Weights of a small mixture-of-experts language model, trained from scratch on English Wikipedia.
Size: 13 layers, width 192, vocabulary 8192, 29.5M parameters.
Training: a variant of Adam for the experts, 260M tokens.
Below are experts of layer 10 (counted from 0) of a mixture-of-experts language model. Rows are named router (the router's row for the expert), up (a neuron's input weights, with its number) and show model dimensions 96-191. Each number is 128 + 24 x the weight over its row's rms, rounded and kept within 0 to 255. Numbers have three digits each.
After each expert's rows: "mostly gets" lists some tokens that are sent to it at least half of the time. This comes from a sample of Wikipedia text that the model never trained on.

# expert 18
router:126120124170130098133101160135171133112151155110139127171109151131133159095116108102140084140114121161106115107145126132103116172116086199146162124123128106158108119169132108151103138122145133091170116132148146125140102125121112119102158120120147105133128136142114144119105124140123196133
up0:107138179139145173154142119111150088154109147124165166169113113123146155146110149143114128107122110120115133111116127071114107128137114095111133126133144139128129145173163135121097149133127152124107130137151072152148177088139152136127087105109136120147110149133105100140116127123149160139
up1:133148093164127079140137127156122131138088156152127155104137123122148096081126118132140123153134139150148172069139054147067101133132129146119159143128125135128152126095139133119127110099098130136135157060154143132116121116141108058096095131139142102144125143144131114138130158141130120148
up2:095150108135112123103084137075151147118150146092118165086125126114127129160104117139120081114111100113080128124105139114136116114108116190117173110119120082121120144144138143122118131124117130063139090128138117081105126158115131144157159179170116104117160144134103134141114150171192135136
up3:123118136136124145104129097125106145115143137133121150116110148128145134105124150138136109156105106115138103106123107104121093160139104130172163168131159128126115137138135091064067132084092128163085165139149129097130167106141114121095130096112117091140146147109084115121090135079145142153
up4:126159076147141059113135148111149144166139085129114120143132127094117164147105157123098119129119118145148119098100109161124135120138143153150141134153106113124127125105141121132104124121108167104152118056120127171133089158102121091118160124126158128148171137124122109082130134119091105123
up5:114090107142130096139114139140156110118081121143102125139105149145152126111131112102184108134118137163091112143138148090121111134128086112127126189137160128151095154149108108133143140106128161125159131107143151161114086112113139124129089151108134166131126168174091146121110129132119138144
up6:120123149136121094110148168141142117110156123092160148152111144109130121083185133102108080140117100098145130127104064134127101123145108136185125129129150098170124089164140082120148105142134128146144140114144119144110109133137144115092139173139143123111125113095095129153124138094132110118
mostly gets: "M", "V", "H", " S", " T", " M"

# expert 28
router:112142120155114092143097146147119113138161136132175118152096110160152190105125067121133085127110091142095087115146164126118123114134112135175148100089121124127130110133155115136120165157117134085116083093105116153091132114136123122086100110136174115139123165164169161123153141144148156099
up10:090138115119162084117155187113134124105081119100179097153155143060103123120111107131140140111105075133124129145159116127088095098128142134127157166113113105122127152145160119200117165128131107152101116123100120155080154123122090145118087162138127130108131156167151077120160114175160154146
up11:145166151155105131109136139167114130157163137135111105148127155133173178121160116083147080154117141088117099153086090080130118121110097114105152083148182078127123107110115129131105161118104099132151132144121161103132067116089140124084142142133144136154124146104121117123086140078143145127
up12:120153151119144084134133155144161110124164106125178104134141094179161138108158094113119120102115145142075072129171130113174147135153125123113120077089108132136104128151129123127099115142095108102148108096152132153116140111128141096111101114099117148099137118161108111154141113128132123132
up13:148147124136145180129133120134092144157139120139106124144117122171127123111155140131144097133107188109123134133135150120094149113155138168088137089122174155141119120092128088157114148134075119134161136114086144132114111131147139123113137139146153094132147162099150090133110142098151126100
up14:137115081159110167144165103108119115138167177114132141120111164091160135117148127121097080144117146114109070136152145119138138125121096123091176102126156130136122130139107105131144124139085127145134111125122152187123062117093161127148090092145154149134132141126124124116142135087181156118
up15:146163115117135091113115117174103157155128138103150155135069151171146167132187094147131128158148138130155092116071121121126124143102138130093142202091114116133133108140148117117094127125120138133154115119126093096128136098150127128067140131110123110119118149099157112122140135130150147169
up16:128148145155122166125135123138123153086179156095122116143119160186135159104138094144112135139142144145107141163126128114137118110134135150116123160129102146128144148179157142146151149140092113122120145130109132110120138181156133147148118149086108130156115157146156129139151157134080172147
mostly gets: " Gu", " qu", " Bre", " Ti", " ra", " su"

# expert 34
router:117152133171103099132148137153081117135126124093146119134083177122118135131117084111135093151117152138118146137159104103131124130146111111150118120127135077122124126116114102164103153153085112108164117130151157116125117100149136092138140085087160097145173133175107144123151152137153160127
up10:117186133138066129193137146116115146101156154107154128134079146172137143106146147136158060114092121105127158122083134147115124162141073113126120122179130122118132159139108128158102137165083109136154105141103162119131133119162105169141103127151089116133110112119104133151122156114095107129
up11:136141155167155154130129156111143136140170117133168121147074122143116106170110173126105114133098102138145092129154124117131104110143135148097152120107126123099070170105123080139137127171080108105104128126083153111082152190123160112161110128116166123132115088110147168169126161119152181100
up12:106126127157146129155120104140130116138127180115121145146104160130107111125164147132103117115131136158141157130109108057101175136158138100128093143155130144140121108103121084127164124143122102140149105135123111119096152047111102100132156140085137126141156120148119135128120108129145167096
up13:125115135145144093138111137131134106200121157110163105130087136166140103165080089117126076104117102137129112154132100127110153126141148096127126129120124104139153133151197169134139141112144160126145095117100125097170158153132085085130136157120159117106178141178173153168140162094105095160
up14:152097107108149106158110121105167129157083141152165134158094116157152123130070094130138136164137086126148148075145147133078138155123133143139157136118159100111174134132139087131101163082124135118118127154136104107114111141131127081116139132120161141136112102148125174100168211153159170167
up15:091130105168118142139166099165146135123111131124126149156140129135111116137143130114096111104132116093125142113126144128107099121127109134154127141079138146140123136130172153163091165159178160110124124160137124136103152106136161138127140132149083089121162104135124091096123170138142119075
up16:114104115127144140123129128105090066136136118108140141156123122130137160106146105094120117108102126127127109148146115147130103176191115124112134132120134115131109112128128094141129124116134143112131101130113132152121106117095140093109108095116165102149128111120161161176108108111162168110
mostly gets: " Bl", "ff", " Br", " Sl", " Gh", " Dr"

# expert 32
router:134128134134058138117148160145111124157145138093135184124083101130159175096126126101143119151076113151123097131128122125133118155176125157147131096127156093128147164149123130126149146148111143109163113115131147158124128119137122116110117136112160108072128141129098173140130138188167156153
up10:108096048125159118168161206145123080162148151145124098147112112178101136143086126105156118121106133159103082155113116122132116152123102157127131112110109133124174116130125110120129096173103113099186115097133161127131143117155129121125121111104116126163128144110148091111158115113105140116
up11:140170103135107125161087107112114110105142128129157141101112150116155133087114147116159149133126103140126126171157116124124115093141081145077140155138164169143114114152140129130112123091123111079127125184107168138159127140128131128128091143101133151136096127143090146165125150108127142092
up12:116123095119106140147144123114151128148132160156135120167132130158115130123071053095080124151088123199107068140124097138095148142142142174148087129137122130146145127104148158142117150132110113132169108146109136133108100139141171161119114169132104162120155137141065134143174149141155122120
up13:127076161113173174141117133177133112118164115148094126118165138117129096112134121120084116142122145116134125124110126144078103160120120141137144081109140117129075112113154095165115168120139128140157121114099122120026152150096126131119120134118140119145108101112129148120132156168104134083
up14:114101132105119150149124109144148130132148102119134111141081146153140105123091158161118126117085140134101093141134158117121148110128168075112134152120127112125100170118108126087116147177128139115092099103113189176110110112125165128158113167081133086078121103100160131139150123142115146157
up15:138139136103153137106149159145114070135134151114142161127115127127066156106143148130138143132134105159113111122144111135113098144146117157123107133174139120136130134104127163142147095158133149108115130124117114132100104129094118117134149102130122114113146150145135127118153161119122116121
up16:082125133153125138171108146116136137139119084127134145161092132172138143089110166082101113114112117192104136129145107097118126138087132122150147120114127156183130115117131143133133113142149167119177102113082146132119119122123121167138117124077150119086083119149118142155116109130141093103
mostly gets: " would", " will", " took", " can", " without", " could"

# expert 0
router:116120130133141095150109131154160096094142153142106145140098114143168180115123150122146069151098137127127078148101114109087109118158088142140181095140161103154091115170141101107124159124095134056153105126106120106148089076147113121104114135123126105106137158125131152129139165116150144118
up0:112139120124150096156171106132157107104133178124114102125132152132161167161177094146092123165119187106037152151126120111134135125122079117102131160137173151165114142144137127133093162123123124110144136080103118150116140106144074115089167139109123170068116121139141136112154152150107101145
up1:147166119122137108132109152164142109130137090171102151136145102121141179105115119089158154078111146141121105149134126169078109153141117164190125145152162103133121149130155153144115147161120129104104150143117130091137079109170091132138133143149126103121164147119099157124167081120122131093
up2:121093103119103159147111113165104109144123108106110128198103137104119132123136151132091146131108109103133092121160094120116120118154119170144133104093137116129110179160094160127087172153125102119121112142102131139158082151125145121088118160166138143088151155132106146136138117147135103157
up3:175135107119123142142102153136179110109124099095132113107139145116145202109164126127141143132132099076102137104134126143132121142111107153152142118127110112124121147198142159103136129053131125138132116169130163164163133111125111092123099100136144073087129164156144162118119128141112159123
up4:150150072135128126125177144131183109103151172131150114119105136165138111132090109124135146113113120141121136138122150133138122176109073143129189145102146149164139181145159115165117141087121160105092150176099091142135095137163119134154116117149121131082135106166140185113128085145100137086
up5:094137091143163081161131111159104120136086135154173089144123105140113154141109145138136108154117137157137097125117102113180098107140106094120129094084129069140162121112116109171157156099147101133150092121118119154140109149074119109134156096120128148126156110157112145133162145121188120112
up6:118095115132130121116183149158123119094139154134128146134061137131144114108130137104128123174132096127185170108099119056109157141151139158096156141124107136122140141140188149133081149154105195127118125134120143121145132117142149129092121103094167087099152132107111108173107152118151133135
mostly gets: "′", "^", " $", " b", " km", "\\"

# expert 10
router:107129145134111121146124128139139093105129140121166154135114155167090169097134101089126135132132112178121120149159155093109107154140113164168143138080133086141122144135124113140126174122124133107132090103108108142123122145153121128127147121124150077082168151137128191135116125162109166127
up10:115097113149144142150134107136140117116095149115104128121111146123136162099096119171151095138109115147066101120162102113111077159135099139153132121150123122147114110102127127158125138105067118155164156155120133136168115136083134148125141098116150101102124113130129132155109129131160086184
up11:129126169136116104138126114095080105101134134140129157125154120126110162129120116124153095102144131141132125119165134113138117156136079114150124124117145161146086141097156134164103123127129134096158060145113148151088169161104123101097156157104137071116127132152162149128135130127126159104
up12:110164135109136156112106143127137097086118114112145170169147135103137155123168132132113188151113151121114122168166136044105067093130126130152114163108123120120119143141103108117131131146152168111160097151077101130117103123173145118142159124092112110130131087124146117176101142121119111087
up13:124124150119114102141101163122102132169128099150095123126128116157137139143123141111101134148106128116155145086137119136124110118094112150199133127099115143121070145128127099129151113119123124088132172136086162110100165161115110158131137158119144086138108143152176123125144117144159154191
up14:062137136121140122118119131146119127137084144130114101134121187139143168136153102158132114151133103124149114136153125133135131130078148106168161095147140110153108137126112132106123162087115140125105123136181154141134153093119127160143177120140119103145129126152145111152180145190165092177
up15:114170132114115111172111113111126090158148070134150133129129129164135120147121110142139153136119120146117135167102120129100106088190135111115153126106136188144142147171163101147081148166169145106144122089108105147120166126114142118104079144120129112105108132146084114119166140157112124184
up16:163142108140104124150137086108099145153121133148141169100149128163144141133103128156154102125130135057127146138144125136130139134132147134103101101132124121111130142122144140119161172140124134122105091172119131110094100140147107083123106126123172111115167153116122127124149106106148152105
mostly gets: " Ka", " Yu", " Sa", " Ni", "ō", " Sha"

# expert 35
router:107131126150121126127089140130122109127153179080154135135125115182138129121149121088132122166081106125110117113140066117087103153165095178169134090116116114143142179130129111164138131132117126090149122127152129150132074136148118102147130153096161118137151153162165178131157166141140129149
up10:113143139156091141152143151159107101115153175141114128123146124094104135123145125101114079117103141174141110108101124121164103111143094141140086128105131173141087122142141161097140127156095148088142130118092130160146121142141119095105121119116158116112142175138158151119151110136150108136
up11:158175081144161171136135144129106184134112143138126120125152152081141143120114127162126146160113150119121125133111118112105105127119168105156192142109108149157151143120110053153122122126164106139139111129127102094112085166160097128158102141146121105142139118104127143118155127151162094183
up12:105154134115156141073129163109168148131168145101120135118117128171063133121131093101178124135107113113143108116130093107179102128111107088168097145115120103177147157147123111143137125148141136092140144126140175127185067098133084119126125114130160113109114122106089144090182182088110131101
up13:098129154114102143118130171105083090105156115137138096103123112154112135108145129137126119109128150149122151131158100090154110132148086127144106152108120166140134139156139166102176130151126120097117087161128158153095140125098163124127063153075171129140128139106125137147114115095121130153
up14:114144140128116124125150137121088144080161128118120088108122139125154139054108089148146106150152095095102147176172099141136071151098147147155115130141158107097143090135134118138146149081123133124144129174062162137126101114113094116067133127130128133135132119140119131117151145141166147129
up15:106142099150121129193158146118154109160101151173100136172089127130136143148140084128133116115133129135113086134117090114141091128113144096146116135163128136135100177130113140111085128125130076133163080105112157147129122110145126139124131127122115130102082132137106119145132138172118117154
up16:136127158164130121144118154129133106118131161139132139171109106147126120143055144079114134139152132141118131163151133117140143121155152142113181160112119138100154133147140116137123134132125118100114094141168151131144080136150161148150177147140131111171136119120117149107099149138148143101
mostly gets: " They", " because", " what", " those", " how", " which"

# expert 36
router:092152099165149100166122141166128136126129163128149165174105159161178115107131116096119135139088121140102086114131106120085120128171138178130128084088145080126122165144140112156118145158083087129128097120109093160110146122143137108099136146119123134104158133163106129142163145136153134158
up10:108103139122141112127115111114142143129145119115104135102129127157154136113140103108121109061119114140138160132129146138140077144167144092121121121127136107150112125125109147115080127153060074140120137129143111139119106113130198087095155145155133149128142145153099130158125093132135167119
up11:073139165127119124104099142147133102157158141137157149105114139147097137091106129152155107134129069159137140178151087085127135108128127121112117137143132160113171098121104116161122122120146113082094098130146148092061133122144160085093206103137123120150130132156126111128118147128079148142
up12:135132109139186138124091119108172130110120179138142147116101158162118149111163123142136125137137134131103099117132085127114086105132160196122145141155151115143117146116131105177092106109125157122142123109152134102115156136136107128150113118112151118136113098131105115127139156130140108147
up13:119116174095158102109091111118172113179138146146159151139142101086132146111147104155136121134138132099116108147149101153132096146139120138199122102096134120141119137112124168114152107105095141088118111121096156133131121122122092117134115117117152133115099141103137102106136171130152153126
up14:139132092116153137151183132190163151109087109148135134137101140123148141157145140115115142102162175112139159126099118149103120115183110083112111103149141111137143097099112102155094121127126146142135061092136147133167143103125177118113075136135155090154141155136133189128114150138146121147
up15:110132158158127123129106135137100101145123153140164111093052152165158108171131113075151109100108110150139116099108128126094109120134123149157130118131109122108135135155129121119135143128161160136111148084129148096157098135158123117113121167113121129126152146092168158151104179129146148132
up16:106121167123158070077113142099103115106128155148180157132131127096152144101072099106149067121110137168121141153101142146134105133132138071128137132110113131145157143115131134117119133136146165135130133092125117129188087098108130118128086131154133135089138164146159126145143110114129111122
mostly gets: " its", " their", " this", " his", " the", "The"

# expert 11
router:100143105154118100131109170150117085125124154143118110137071187131157180091143128120111110132129124125109084148131089133137126200151107147130123083137145131117134125163129118156091171134151142116124124135107111117083152106120114119107132104082099122120171158143123121127170152116119169177
up0:147182095173151132108118115158114170104165133102110083164133105125107159111138104163124116111105122124116110063121122114140083128170081164166112121115138153083109113122154199134104196107107150113133119139139113129146143145135123088109122106068146117119132123160138148121120143125176139137
up1:138196078117112084138146118099132112079106122100169115151156114152125123097098076160111112142103123111116118121104160086138125101110074109114118127151108139063155142151170135106164110132122124151100076124150135097102116122137156128107110089109143137147111120111130128170133147111077149129
up2:121110128129124116185128144109130121133144116117113114173133122198120082122165145138129125180115161143137135121158115120127127146119137105159114117148141085110119126123139123117089114141079095122155162103145127106089109099107125138121117124124154114165165073167123083129176169188143168124
up3:134114110099110109147162100147129122131115133145153104129136113194135129114078133120105141173115111110170141119155127122140102120143102141130117124139156144128135091163106131151142153146140135117157144101107123144115120117111079185140131137106110124103122093141121127108126181154097133154
up4:122135138134158143145136115137078149120111098166112149122068125133145162172141118103151138121119143143090154151153139138112161155116101143147179122143144163128096096155127123164135092162111079126118094117087169126085093136122091120131153096148112130124108133118100095123127154135147144114
up5:139137120103125107143120154103127123110112111135101107137122129108133121159158155149146098146166107093103121116092134083139157112112132122137106122113131098115103124173115086088129157142050118088106103143130198097134151158145121167140128076128149118128142128122134101132107164156158162103
up6:140113100163071108152130125194102124162142152101100121134131134152136115086138103125130165098131134181152130107116069124132131122086134123125165121112149151145111160106160145129127137151071100109132133142133127116165134122150120144153146109131113105156118118112170117155137165143153135164
mostly gets: "uc", " comp", " int", "log", "oc", "cc"

# expert 2
router:121113120158124103118097154136151088142139157104134162135114122152131148109137135130144124186068100114114097133124109098094100156163104167185140128111160108121154159158135098161103126112115122097137126126132142118104113135164105130103134117126122083103175141118153148114146138164137158119
up10:147119129146115122121127117145104080149109160125168113094171191134113122148133095125113071110152098121121111110137127084138137145113092101148152138129090130164150128118166138048131155138095126149168143122135149140123148088154166109125130157146172120138123118121088130117129131097122094101
up11:133144190100168127153113121181103107130138112178123147101117132146116115111140090149121121140114088136122111192113108146141157154156121117129130112089153102129093085148121144081116135169137129119120113110134119112093101102138178132133116117118106145112079129156126132098131139157175131101
up12:137123132112140121122161126166115107084118122106132118146135128112153160101155131089109125101151155160125159141152084080118152144160137118166136121071146139113109173152140128155158112127020117123133113112126146110124153119145145138139123151139129067129127125125085150154127139156134139145
up13:114162110134119095184133161141158111125132136148118132131128130141153126158113112110110129156120108124113134145158160129112112132134145152131152085126140105101122129122121105137153129204104136132115121120112135131167070154154127131165127110125154111154119176078127141129134124153123147108
up14:114135114128129125164124147115149154157098148116171138157127186147099154132127116133096095111117093126126122119129134175168095112118068115119100145129101152128118154100120136166119120080123054121089135127148148119109136113132099086113111127107176118157145115087120152142110147152119118130
up15:126084131132092177124150141135133092170090118111154120117144164156149141141129096094132108152072141136166133132159098159157118134126126105102098144130119125137117074151119102146121138108124089114163073132152152119104122120143141157064109121130124117115112142111126106161129162150181119128
up16:139099105158094107114125153136120148133100146138134126099116111133125120092136123146130120178100075122111149135132118131197138160110083167158120129125152125138144167131163144130123170118084157080157164124062128125106122135148128133122106141127092080135149163133133148113125129152116121151
mostly gets: " games", " students", " countries", " films", " areas", " forces"

# expert 4
router:122128123131089106126133163150140107150112120102132184118115161133142163086105108133106155177098109159105139110132115082093100138130125181140106109120168127135186181153131149149120144123088173107108098115108104124082138131125126147118131129067154092106160137146121137144131143136150155170
up0:129136079124146121122126108178140159164133178104124130145099142163117122127127122147135137114122131155135138094145154077113150109072117136132140125144138136131147086151117139084121100129125093110138159142123133103111081175157149110109147086120158120148174112092148152133118168149129147105
up1:108175110161148111118147177131112146087171107119106099133133139117162198118143109139160109143103102171108088124099117148112109131099115128114137092113082114113156136110108127113108106083122118122126122167118129081109112140108109109109131082118151108098112152119110109180101120171137146108
up2:159138080154102094135121144154128152097153123114113130101136124137092126149103091110134141159151112131099150112114110143116096130122144135127138130117100091101083166126160154154124101135119143120096121085081102122152086098121122099157106081117126168128102125134125113154120113125151154154
up3:117135158115055166148133095124158114117188167146129104102094159119138137134113138131117147138102100131104103123145140132142122171093135117136110136104151095130103121132106110107116123151137132128135127113175117164149132129140139143145121106172124098168132155160114145142111125134146199075
up4:133109127154079146142086155150148154115095091172173139109147140108139167117167152142150116135072131153111141146126168152144088135154093150123169091084085136157124202125143153112115129119121173117137130155119108089110129152105126116182116146136128093131152153158120107158115128165113124130
up5:112127135178107113099141139150144147089106161171176108147139145121121139107125109134170116172137137117151122113085131104141091072089080106126145112126151095120173108104138158135113152089067141101126121128142113119117141148125117118165116096087109106104092135103153159146113110129137140144
up6:139155106113125078121146116102154138107116164135137132127139146080110123064113079139161091081141130160133162160141090101104145140124083134112191139154143111162123107118164103119107161134140133130124140139145130116092119143142118097149125117119137124154106130171118097091129129108136133140
mostly gets: "iti", "iz", " reg", " circ", "ti", " Reg"

# expert 33
router:110173136135127095132105147119160121092142123114145181138111139137143136101163109108128124121093098113087134150131090108100110137147072126146141147123174098141141173142110148138127148149110103094126149106117160144102084125110163114131124118117128123140118125155107133138095142158134159114
up0:133119126181155136083079113117105130101140127160125152094102159095078119151118157109133172131098116092159116116131133140109103169130133147148132116100110077129119107158094136092150132109130136131109106132089112104128137120105144117158124084148165112149142117131152118146153079147084124122
up1:143130109091138112166108132134161138128139126132138114137098131137094128089131188129130161119094084148139141133130084124125113143141100118169063167125123130183108121131169113116140168136160127137109093141100148114063128129168093067116167121094154159140093154138098140128186137091154128121
up2:119148141123135150108096140143176127091133149091142152132114105117117088138124108107105151161101153149095149149170083126102122078142149140065171131138135098151140128104132149127172100112116130135158159136153157102078112156104144120146135112117098125150153138141122143193171126123131134167
up3:125130138137153119153174145159156110165091114152184156100113150144143153136110090145118135125127126157135147123148101128123157100158102133126099119113130136108109140126150143168125144123119138136127108173128146169153140166158105097144118105090129101105136137129108118117160114094108116151
up4:089157122136111134114129105127193173123123152097126104156167161106106121111132151128078081126133099104164108165152117121137121133120127104136138165129137109164135145189136132152111109141110188118102141117146146126098138107135112119144129151086141160120174118159138140156132108122142159143
up5:118161089135152159141117122165106111090181100140161121111078095108126129136153125100141093160123137133119152147137201113129126150142111122165147102127101092102138112136141156121142160148150095110137143152167085100101128129147130148186126102123126146120117120174100154146114121140134156144
up6:141110140132146126097097149097157131139163123104160106108175131186087160120156096095139131066140081118146093099066105148141116114162131135118152128122100121127128108132111087130116148127181140125135139108122136129169115103129158138135102100127136109097097153121161126163114142139108101139
mostly gets: "\n\n", " =", " \"", "=", " “", "See"

# expert 14
router:120139138122091098132102131168115124150144170094152174107123137155147100097113099131132123128069114113111136127148135094118103140132130134155165114131141105142091146130152140136115172122101163083148105121147126155135089114161142105093121130097126075091160146172132166128140148139127123165
up0:127106113103141119089077134130125116102146122086130087112106160104111119129144125122146126117092098114123139144145113118136106150097139133153140103161100109135139142153111153148101149126133120114113111117084140061144182114131116151098139125096083123101136161113116116160159137125120140137
up1:082113118090111132127101121121101080187158092137158151076113125141110108126125174168123118100151123137140144123211098160145149156143120168133121132124135117127136139117097100109094130117112124103137134124105149115096189109082154139158147141140103166118148138122121171145122158104163127113
up2:075118153097107127091087115159116095123138120146130126157101089141162103152140107131148108121105138157113126152155120116107168125149143175160129091092136162124057137145134112129140192134075132113151150126129110126147155124114142116107153119074133133097168135121139111130113126117166101145
up3:135150126103096103086128163111127087104098126140166117075098149159110134113158092094124068150085139182159107128148122123157113093127159153111154132142137127142167130119139118137159110134087166147163159155137143137135119117156154151106138103175110119114106153143140146129121138133165118134
up4:126151087154112103164105137142124107131121188152118103161120136137157122111126087088150115147099117170131135129142145127155138124134093113137143160112166160147093106139131132065162208099111129136145139148134086166144175089184115135091105105092150133162140110141112121082102115106138110108
up5:120122135132100130158139151127077119112139141117147122104166143126129131127117066100152138113102132131112140137134076137154122130136082144110126125115098182159146157106136163096137160140119126099141113136142075116120145094154108108065120123124102081112141122133112151116124170122095115146
up6:119110091110141079098109110147138157137124120127095119159113104166112129139138135150143087123112109092130136143164114057134102147138126152086131158129142114141109084121112129135113147136128131085154121098134091126121122155160162117110171165125138105172121093105150135121146124103137129138
mostly gets: " two", " three", " all", " four", " several", " any"

# expert 12
router:114111130166117102144167159128131107121176154119140125119112131165152140118121107092137061170128105163105099137151127126126080142140115177144155142118121119150126131163146120120126142143119121073135126146131122140085099088159106133119133133101135143091163145119143134130095160158153142143
up0:098133114157135124129133105108163099097153147121134113138123110154138145135139162103135098128126128179125140151161111116158135146148119168116129098104115154128108147123136134122143139132113157129122111128142111112136125138140145158172160069097135083096107141141111106140145134105159168135
up1:100111144133154153128116138115112144115158159147121116156159136167102111083106140139197133166084165130150129119126087104134120175148126105140116130132094166096135129143129142105146108153073089092125093171155147081145087123101128132113146139103150104165163149117123171089139119117103186150
up2:103122148111113120098111133119147130159164137158129113154087137098121161132122087104132106110106155091125144147122105077136163120132132139123086132119186168166097133103183131114106114143134184151163085124146100101130095160137141130112136140104142134156111110118116132148101116132157132161
up3:099119139192174085149128104106131165112101086116119107111124149145149140136157167122140143172111061143133158125133123081160123118124122158132131126087066116130136090123083140100114106143125121135110120157133133100171121135144116158161144150119123078139120110141131087144150115117102090136
up4:179113091102093121119148146129170112096114169134121126144116125096141146162165149141147141112136095102104146144119119092080131108129111129136117139131136082112145157122107126137146117144114133092124126110124154148147130113126114120120125131142131137136138150145139107083162131153104089154
up5:142156138109103179140121157090146118140150138123148170120133114129117107103110140147142137158124146142141107086154174125137128162079155139131135168125146114093129146133148105133138138133157135080130124112140137136114107147128123088078120129130123099109134142088095109110120135186141177164
up6:113124146129110121122161145130183115169086120139114116112109171114123130148164126162135119103149144117109133136120176112133099169105123118077155094166096158106115162107118134149093129128150109098150140114156107061133105073105099122116143114144120154112151115086115143110140145142116098159
mostly gets: " .", ".", " we", "[", "No", " "

# expert 24
router:082131133121137118125123123145158115102131179110134134166087187125162123101135128110143133126126126104107136130123114110129134159140103124127174107121112069166111124106141111177114131140101157126158089118123140120106109072141110114123146121117148134094143156123141171134148124152160160163
up0:172109161111121084110119150113149111145134079169103090136091101135123141133110112103179134152108138081145113166107148073087119100125112099146156115122136167152097119101162190180135131101106152095148092134084118112159095114103135105135106106111140134137131133128132184134161120129114073128
up1:140150099138111092136112122097106097103149107113117152159160160178126126110138146123106167143103125119118146135153144126112118143114123112117125128088084123145112110150094133137158123070126105081120131156115174110146122106142146093132144097120080132103078154136113091126121144148181150131
up2:132122083159145130138158129129141084129097140122147112123100129152113125139080149127136113132117131125125094145129112115164155151100117139111137155125122120173103148186137176109137150154124134134105147122135113115084183103116157164106105139118117127141133111139155130123142107112133124123
up3:100109125131097128162167125123160133124185187173108142133127143117187123098140132120153137154140097112106142091156101102129109148137116156126141116073159106144124137134162131114114142096112141123126150122163096106109132076152135097102155097113159118124111151157123122142118088086176128148
up4:102139156116137155122075132120123129098135143093092106150145135136138125127130125112137099174095122192144146163110133131133106136130118119159138150069111149168125117144129132123136095138173107135114141117123148113153127162147142121127115105155131111072119115133094115145090149123155147141
up5:129194120146098151128144109128087074175144168122117140149114130157144160090119145096162142121121146162174104150126124120149109119103089119115127123124137138137145126150127157145108151138157143076145095140149099120113135123122124109106100124155116150112150147163094154166139109104154146129
up6:129176138152095133139131212142076138134174121127153166130096121103134146136153125143162093133154099137113124117151129085136138135109114131129116130101154165147126109089127128112162126191118119128116088136150120148069158117116145099121121123113163121153138117116102104162142158097157157112
mostly gets: " National", " red", " Ind", " Red", " North", " American"

# expert 27
router:103134149158133103160116146142146113170142142107148178139113147131126162116139090093128064126083124122124116118169139096100115148158119118165174071123157087150104166130132087168109160124093152103153078109129116167129143097150128115085100127120127115088147167134134158136144136170162134147
up0:141157090148087111101168133194110125127113136112108138199145141158153102131110105134155160108121106136118124113120101124104147088113092168140148144100087107149147151152114092122113173152164097088072159158091140110104125132178086135109145134132112130117147156129114143129146136085154153144
up1:107063142141110125141123097140125112103179105165153122121099129108158157129087175130134107139143141105136115143152117115125082141143111179118156153136159112151103112133116140106125148078128157138130109157122141114117102170148108073096092131121153157128109114115186128122125089114172120144
up2:090118132099122141115177106102153124125144137079109110131141144119150114141152126153131097095137125085144083143123125138127131141163149136147208190106120111117113128137093090121138166130107115132140143151113132136093132137150079122095134120109140145105127110097170075097145100120124130123
up3:127134135168126131079130155137133130130179120098130119137124126156133129151126064188186143149136120139139149132135081111098103150114121113114116129078080096087114138091165167127142132148161118110127157115106114138120135132173077134102147100108146097082125152149142111150137129138165137110
up4:111121098134099144131123165143201146100098135122147121113110144138108116128162060096101122119172153098137085116054127136158136106093158158159091162133127140133163161140148099173144140132099118135132106122136141107117124125126132107120169121143118150137155125122152111127085115153150126084
up5:129127119087100114146124131114171089156143097102133099113128088157127130114114108130098115141142123159140094110147131137127188168131178117143111172124106124113148168160151140123084149105115071111097115149116133163137123092151092167147106124130137126100150122113109122136089144141130135187
up6:094142086126112119114107114150134105140164167119119101102127111120140152164132122118117100151103107098139135123116160111119148087112133090111180121132152101136142161129172144171122123097109110119083102129111096083149130141131118173142130099106105131166127134128154122118162110177113150128
mostly gets: " during", " against", " into", " through", " after", " During"